config = dict(
    num_hidden_layers=8,
    n_experts=32,
    experts_per_token=2,
    d_expert=64,
    routed_scale=1.41,
    balance_bias=True,
    init_std_router=0.0147,
    lr_router=0.00098,
    vocab_size=8192,
    tie_word_embeddings=False,
    learning_rate=0.00501,
    max_grad_norm=2.0,
    max_seq_len=512,
    max_steps=4628,
    dataset='wikipedia_en',
)
Below are experts of layer 2 (counted from 0) of a mixture-of-experts language model. Rows are named router (the router's row for the expert), gate (a neuron's input weights, with its number), up (a neuron's input weights, with its number) and show model dimensions 0-191. Each number is 128 + 24 x the weight over its row's rms, rounded and kept within 0 to 255. Numbers have three digits each.
Before each expert's rows: a language model's description of what the expert responds to; "comes after" lists some tokens at least twice as common just before its tokens as in all text. This comes from a sample of Wikipedia text that the model never trained on. Tokens count by the router's weight.

# expert 18
What it handles: Articles and possessives opening a noun phrase, mostly the and a, also The, his, its, their and possessive 's.
comes after: " of", " in", " to", " for", " with", " as"
router:073135149139095130101069110081120141116100132124159120088097127143143129132122148113109122124140116110141146135140138101102136135115139089126133139118153122093140133146103133150129154137111112124125143105151114112130192137168131112122129125058133081143137126145092137130065155154120110093104151174116134112134093113119096157107135149130135092128137170132116174158129111173143118138089122177137129108151134166129134155094117144138128122113061116109151115099160139128107130152124189151102143080120164069146131135136144141104078114116133137092132105125095144139170144095151104125
gate3:133157109142097134145133163129075117087118106113137137101101120136091161102115135141149146096167065123099093129153100134155121123127186131103089098127125128158165162092130099109154119152143098136124101084108087138121121132119095131127108133086144161139156119127105172136111175126163137143103175095138146130104114151123111137130161111145114083102153118142111146132114117118121113127126120151124127097107112155133144116150150125135083126134116125093151154126163155089131108101140121127136112093101094171075126093097136081126108131187140089067116143161120105112133160137143128136
up3:110154119116110153110129139130126089150096144146142111097144137154149153096154103128134187159108172130143124105089169135128147126080082181120144129119135105127129088138159133091141109135130104127139113125076124099091152116137107093104150135124117117132145144121102075102124111133113108141161093152157148099141159097103158124145118128126120117110149097128107098138127148126074124163096143139113123140133106082128086095152096102097138123126099136154115093123142108170106123178082145148116121099166170099154114119125153123149133124106120169168133086144137087130173108092109161110
gate4:088142120161158138125078155157107132120108091108092078135138123145096132124135134144129107162133119144142134113137139083089161117121139124195153138111132136134142167109140151105122144092114110127152124101134109145107113127136122099130115114104111140138119126161144101125131144131147112141089170143095101138154123130148079106129156104104076135119140116162164149085129153178138140126061105131137124064118128163102115089162165104132129111103117138157152130101132116119111126107106172131088132059131126085098149124138128139096112130110150125067082136120142120095150135100097136131
up4:146120166092126108117146107094118142163166176111147137155141147106136133153092126155129180086077139129105105143145126181127098164130126138102110150162093128127110115127141112139121118139125141131099145161123151119113112149111114166113154145140161131127138155146122132150126095112128128122152104094172140145103122115119165145104125156144129100127118112088118126162142095076106149178191139137100126171129114111159125173081137139115112157120148093133088129151111118119137161144164087109145147180126127152122092109121092101137152118104092118170187083129100101127103144129132102121
gate5:125148151129077128111124150152161129073102118149105118128167111124177152093157090172119115147161122131123178147077138156117092175138135133125114110113129135101129164113169138130114124153144128110140160108100112104123112163099149147098154126135120129143167172100175134144103155144143119133160110154103131140120092115152106130137157135110169154183175142156143126137138155135137143133076096133133102116101132158093069103120159152116109098118135155106115139103117118146102097173120140148122118119124137188166140137124124132160119097139091125144144142119135072137133106089140107125
up5:192113109146106118149107121132136138132139170117117121109116125148069186119117181111120159126117123157156130107165152157157157114117132126122116112153110157186141091121138112147122096151208159155113142135159138167138131085104093100128141122109126152157117116157101115107123150146130130124093140154130109159127113134122157171115124133165090106077146116111133074119121127145137151116124159123160133172103114131088145091113136120150155128140144085141096107160166142126163163129139153113147104101112103102111113071099126098139120140118136149140122114100146117106146152160124099102
gate6:099096088130110162124098148140157122145133123164143156155118115136119146128125099094112143153114130112104118113112148120143119118105144123136162162146135154162174163139121170120135136136125137165131116095128130083138131132144156122153077113155159109120097095148126154156087132151136146139105107126092143109153110091148130132108136114106165148102099130083114151110144124125144128137118151103171102132104127129131166087149144127148136134129154169121130179153107133090165218190117078143120127143153137068147132134114160112116123138092102119147126202129112171144131129114101148126
up6:163135054090111131108099170126188125139173102144125150174161143171099152101163067118131131129113128146129141129085152153110123086088136150157167161135103149103132137106131134158128134124129153130121103149129140095173126165138152146187098079134126124124083101094101143132135131144125102124089133150104109090120143145141129136105123132106127164124119125157100137149149116102150097109122129130141130115089146164156121083125121144150124096123145120104080156134107153116136139161123101140111114125173132084117131185118098116141119132073108112120139163105143141135120149117120129140
gate7:178139130111130119110160104128085110118128169095133134077081145075157118147134095128143148099116143127148117159118091101132162102125119076098155123143134125122172166109109139151132145123104137139120129114122164133156115123143128100144133133159068129122141107144110127153135098106114113148136122091094103161119147118114145185111135136194095179115129167154073143136157094122148131123105141118111120142117117169121130137122142119115135117137130147170113146152081153163162102134138125137115071158132118071102119148106085148107138130149106148100112122108123190109131109102144119150
up7:150151138158115147114168152128131112111117113159104107112142142123131115131103163131132178151112152146135140104163138139117139112147132102068082134143160150123143102124163095077160139130134121120102057148087153164119113115117141136143120113123100105102140150151135103100149140119074103177109132153142121119100173124170105118088133111138160142125124130150133127147111157145159154120096100102091130139131153149152109136197116102108138131121128159133134140090125167172091131093113192145086101165158164148118117136130136175111111125161141119145106110109117120132140164132154148103

# expert 8
What it handles: Line-initial hyphens starting list or infobox items, plus sentence-opening words like In, On, After, When and first names like David.
comes after: "\n", ".", " L", "\n ", " C", "s."
router:142136132137162113117129098114143163174112141060140130163159161122130158107140112148144135132094146152130117086133132156102129094089105121131135138125157142121158122142112121110123101079126115124131131134131123178087123161134119090159127147108123102137120121117090121124113136154103087147117141139116147114145127114163113162090165111140128096071137137120144104127113174144145095122145214197097099132137142117145122106139110138102098133109120104117122079093055122125159117146176118153102145129135134097142112136156160133131152114124099126144128125117120159071134173146139145107
gate29:121121143094087140158131134124115108125121120134132130181098132112129131137155117137114127139149144183119113127094088126087140160090117120107127081129112136133098133140157125165120165131146148118156140121130097138137119175073143176133136178177143113135139159184147123175125172123107130138060115120154115109166123149143135140157131141134143136100153166102125135143174173143144124115117143179155064147171109115130142119095122092127112158118161121171172132136120157104130141105120128124133135185146152124104115117106138137126110117140136112156107130151099140079076151125144131114
up29:169114129166162127124135188141138116096138118102124130146180107125103110110106165108147144127128161108161123183169135086089146146120150140101144118140140126179134136099102157030116123146162114154146118136115107118119094139091118110108081136139139117135143130147125111131125129163140106130138151150128154151105154145150091156088114180155122114125095123157107112148135147098112165150150133143109120110143120113121140135161142153096140122117126134136168126099114121115100147108160098151152108136092113140109148130166143180095098147154117089058103111118112136108110139143155133110
gate30:121089158159100124117116122151107103144116147115166107096132115161153155117120111075162139140141144152161144114112112103107135162107113134120133121138142117113104117100160145165172102114122081135110134120131147136091102158118141099093133187146096145124132094126085148140102158121111115110145130124158151066115167081120151139122107131170073150146147148133117123114081125126112131150128140133077136151099152127129124140131140124128077141149084132126127110169107111109105141139115117164100158188092129118124152187105093096176139107102109126169128101109110110084109123128136126107
up30:153147133138170143100169121108145150104092125143125117136132108106144068129155111096126099105149129086142136112131107158143177119146149107112132103137108161145169150164097138118127122077152123111136115159132132135130119127154149168156142158146175139123093140140140118167148122140108157179093108154114127162127145162127101115132146121138138135143112088139122158136162113125114101142174124116111087119120094149180152164090139156160149147103106131119128122132166154170197146126124129119140154137156093111118100126161133083118149105130089115174131141184104084146128139154105161115
gate31:122152138115095103151152132153161148104099117108110139124120114141127100102136085129114138089128151161124123140130152108071153101110129104128137133120138143175104148079142181104144098102104152091133124147103115138198120109138142126158125092100122133123134164118100127147121151090099096128169160127132139117086101122152129177078141137116143137133130132128173153121087149120133118155091105095093167150171113101128146134072129131129136146092147166141183147130098124138123124091115130138118109169138134150109113118137144082144125158161151147133091163154147136139113118089112176156
up31:125109092122130132160142125114072132111157188121113119168081150159162145136115143158123144147125119149075133130122118145159131092131129128107109116142134160068142107126127048153116125149163064155107122118138175163090092172120149136141096155201132110139133117119181135153109107111123120113095114118130132122130146125129137085127135124118145116146144110124109125150116121155104174129110151134149134157108131103114139131131136155107193135119148105158102103089155106148110119117144160132154160176125134114161139114103103117162162104162123096127120119118134105086130136125109126111
gate32:098131172106115144127132108146154150144103143091133154163129125156109144116148139098110105159133102121152114132124117135106158180106136134115093148179111141174163129132095142106124070130164167149110142105091101107126099109147140122160126120128133121111102128118118108113089102158155120090106130109105144137102168145148126172142122145139095117151153104142136135113136088160123165140094125149100100119139123120092146159070127104106097122166111097134134124083139164138151148112124116096114092171138153127177147123109128191123117142090161140109118172135096115110088132100173161146
up32:109131142116127156107137139128182156095130136137126099142135125127140128160139094133122131099149144117145123155137117140084113109115184087077103086112140100114111127122113135104152098190145118155133086115133132107067094153154100110128152174142115084096157153100134158129134149133127122138123132130178166123164115148132138150151121110123137105188136111150124126150098143153132135105113121168164114131112119158082124090165096143158112097076108082143134111135138157132117122127134111134119126136112125082110182124131142148108148080130123113124121124162174130172103136136076146164
gate33:150079143132096142095136122110127121162129104138081097125187136148105117093123155122084124144136141116111159115158140076134139097128126138130168161066147102123160149119130099082136115141128101162125102096143145154135108139146099100137142110095109152160132106135145148115134093115158121131121139149113091115162120107160163136075125112088130131134127106169178124099115107159148099103121152175125123114105128084124116156154105124089084121143095074140124115113101140096135098141140100195108110141109124117122153131133105143107142108140124081120104149128127181103125150134124116156
up33:121112108139108138146080123074111112149112120122167136137107123129154104110114152102121143143102105163153143142136131109112144118137123137140124144125147113170188127146136127103138158129130150124164160120121122136093112086116134136095119110140106111111132134100184095160152149143148106150121108144121148127175156135118093145182136142143098130131135123126146171107098130138145101131128122084100124140108155133122111141132088089159096144130118164121126139174186109094114155136171160104124080111133115133121129193150126161110119124102119142173123120114062074101146094148105156061

# expert 29
What it handles: Line breaks ending paragraphs, table rows and headings, plus the == and === markup around section titles.
comes after: "\n", " |", ".", " =", "==", ")"
router:139145131162147128132099121155123133154142145082101093142098100157127117122150144123167155133163112088144128128140153117126121106154074092141132124096134149150130133127105107148122188154130153130097151191119143106141134182106147109172095151132143137127097156131086101140111113139151092088115126116133135157152146145093144124131140109122136138096144104132111130061099134158121123108105125135101103142143159078112120154129131108103119107126158134142144104123117157126116064150132181123103081129124172097073103130128097135143087129098100113136131150166089133134146135091153134169
gate6:120118157137124114120099179130120122137067130176150134149131124156160101151112124129124125154119157126098115110181125137136108117135138155146148146192125103113103073124117115103119114144149163121137164108133134122109107157123150124173164149104132162130133127159152150117156096158164142128095122113151114200114165127101127114144103118096166104103126101100075125122081139075119122101093121120161088119180129153159148144106133156126139144140137128126104149134155147136135125086096088096149110126125104150120121101146140158153110095098112141124129096110117130136172151075157153124
up6:131106145123146150147113143124090131119107108166143112178140086118080124099092093123138135162139150173101133118127190127131118121141102158148105092186162128118090105135120094114149117104098115124143151125124127146075118162147134127125160115116155104106124168146161155154143106093077144123058107116141118166125120119135095132108105112091171101130123098126100130083133110127123134115110126138109175124131137106145142171156097121114115174122156174112088157124128099115102155134118113124124132156125091118081149124140156160112106063126121148111120143108120132129086129100114121127
gate7:132141130136100161145138130143075129131091121123107136129129130121104095113132119103117120153165100128111093151123154140119111122097099137119124146116145149157106147094141144095144166114135142123122104095154186097124132139125082122125154103141154148171102131178146155138158112164129175173135102092111143157123150115157104139115145129144144111137134142080108138150119115142081117089108155055116111143150141063096132134150126125148162073127172123152107151157082117119099111125155121134119113137108110140137123166170115132130111159103132127124161136112070147126173134143129115193
up7:158157157118195136122113136120144121123136129109092144177119148109148125111135115135132105086112155111144138155172083133129168141117167142143148099142107125144122140160122111180153097093127093108133109146108098154138148121145152102119143159125133105056137125103068108095109122090142144142150134146176101116136146126104079132114159124145140125120157124163127114106131125111190127142135095174110159123095093161158121108093121133136093175104121143119189081094154149116117122155122137096084156136139121137112156152131127114101105100163120109138104119100123129128125099138119127118
gate8:153152122099117077149184152176079102149083122121131103130148124180155134112140113135114099149109132108170125112132105142093119099129119169145132155131130189174127126120127140095089120126150136141137103146141134129183122111135129151145183092089127109159133152111110146091115082125154153122121112120138158159172122106105103115146134148117134171079147123127158102142122126118130125124138155085156107135145112119109131136096085113144120117135151115121131096190179129157122137150150134101138126142116130091167165155091093121124096098088146140162118123118119126128164117126120082131
up8:104094134131152187109054083109170120117185121128134132142115114095104145136125130105161141123147139153098118139113130080148126142156120097109081116156143102097134114141121093139158143114122102152106130122143118104095159152143123102126078179133108114111091148162146130181123140116114128130105171122091076124124151140163132147108129136117115103157104135110118151123134125141140134131126127150116139115122148135151147148174120150090116138119114145116148163070097126091136099125148097153126115124138161172118120128130177137130155132207079119111159121137142115144092135130129182136
gate9:111134124151089127149175121136170138110122127128161117184138150113130091129145119153120158140125142146120119127108108111165106088133130132104186097128120094137121120120132119141148092152169172117161137131144129100163148130085122158151122146142068089155121102092153096155144147151138113114108150112135121125155113133076100143114103074101117142151106106152103145114138096106141175140106172134089088114127086132083142130149173124127143109123129192092148158150093133150111181139109091107150104116131118116132112147139150138113111134162103139141138097086131158100095106128113121116
up9:155142147117156149121129116081156160099130101142122145126161147128125096110162146110109141156104114103145176098126136154111096081167138107122083176105131138065141093126115144143132124074063162120083104139114141120146116135165126117067168122149171135109120155116090114140150121099116135137114131127116152114111127110139125088157064112099087106148160168121155123121153173133141114116120123110161145130101112142130141146135122069131160117149145131131132085107165145149130165159126143151114127150118098110107141165136139105160114093098157126143105129117135136163101119123133118149
gate10:143102108163120101124137158116104123107133120133128101181088096146144135140155122140140131127138117107118139141134094117085112142138102071105156125140141140159127099095097078130155133174148107126136110111141167166139091133156148177131126154117081104130125128133059113113130119139175115104114154141099103130186123145118134136133115096157102088105102132133070127110113117191119100125122164149123122142119133118152136103164124129095109115103114145099135152115106119074136148155153120199143116128156117118123168101163157140140163133126110144102137150127078127134102168120113157120
up10:118136068121163155128124119174130114168100113090137142127139150127133163088109107141095121137121134118120148082118111118125177132137100111125096175135138126131121124124113133110085159095112157137093094146105103158125127070119132119129148101089135121117096101120135149150110137103138099101130102102145141152156138128123089128097174127104117116118114155123191082153151115073119158147150159141143157159107094118124137108142142073165188121105158152123125128180141135128113146157145132117106094097141157113143126134119096114137139078145127128122115108064166127150155154146139108121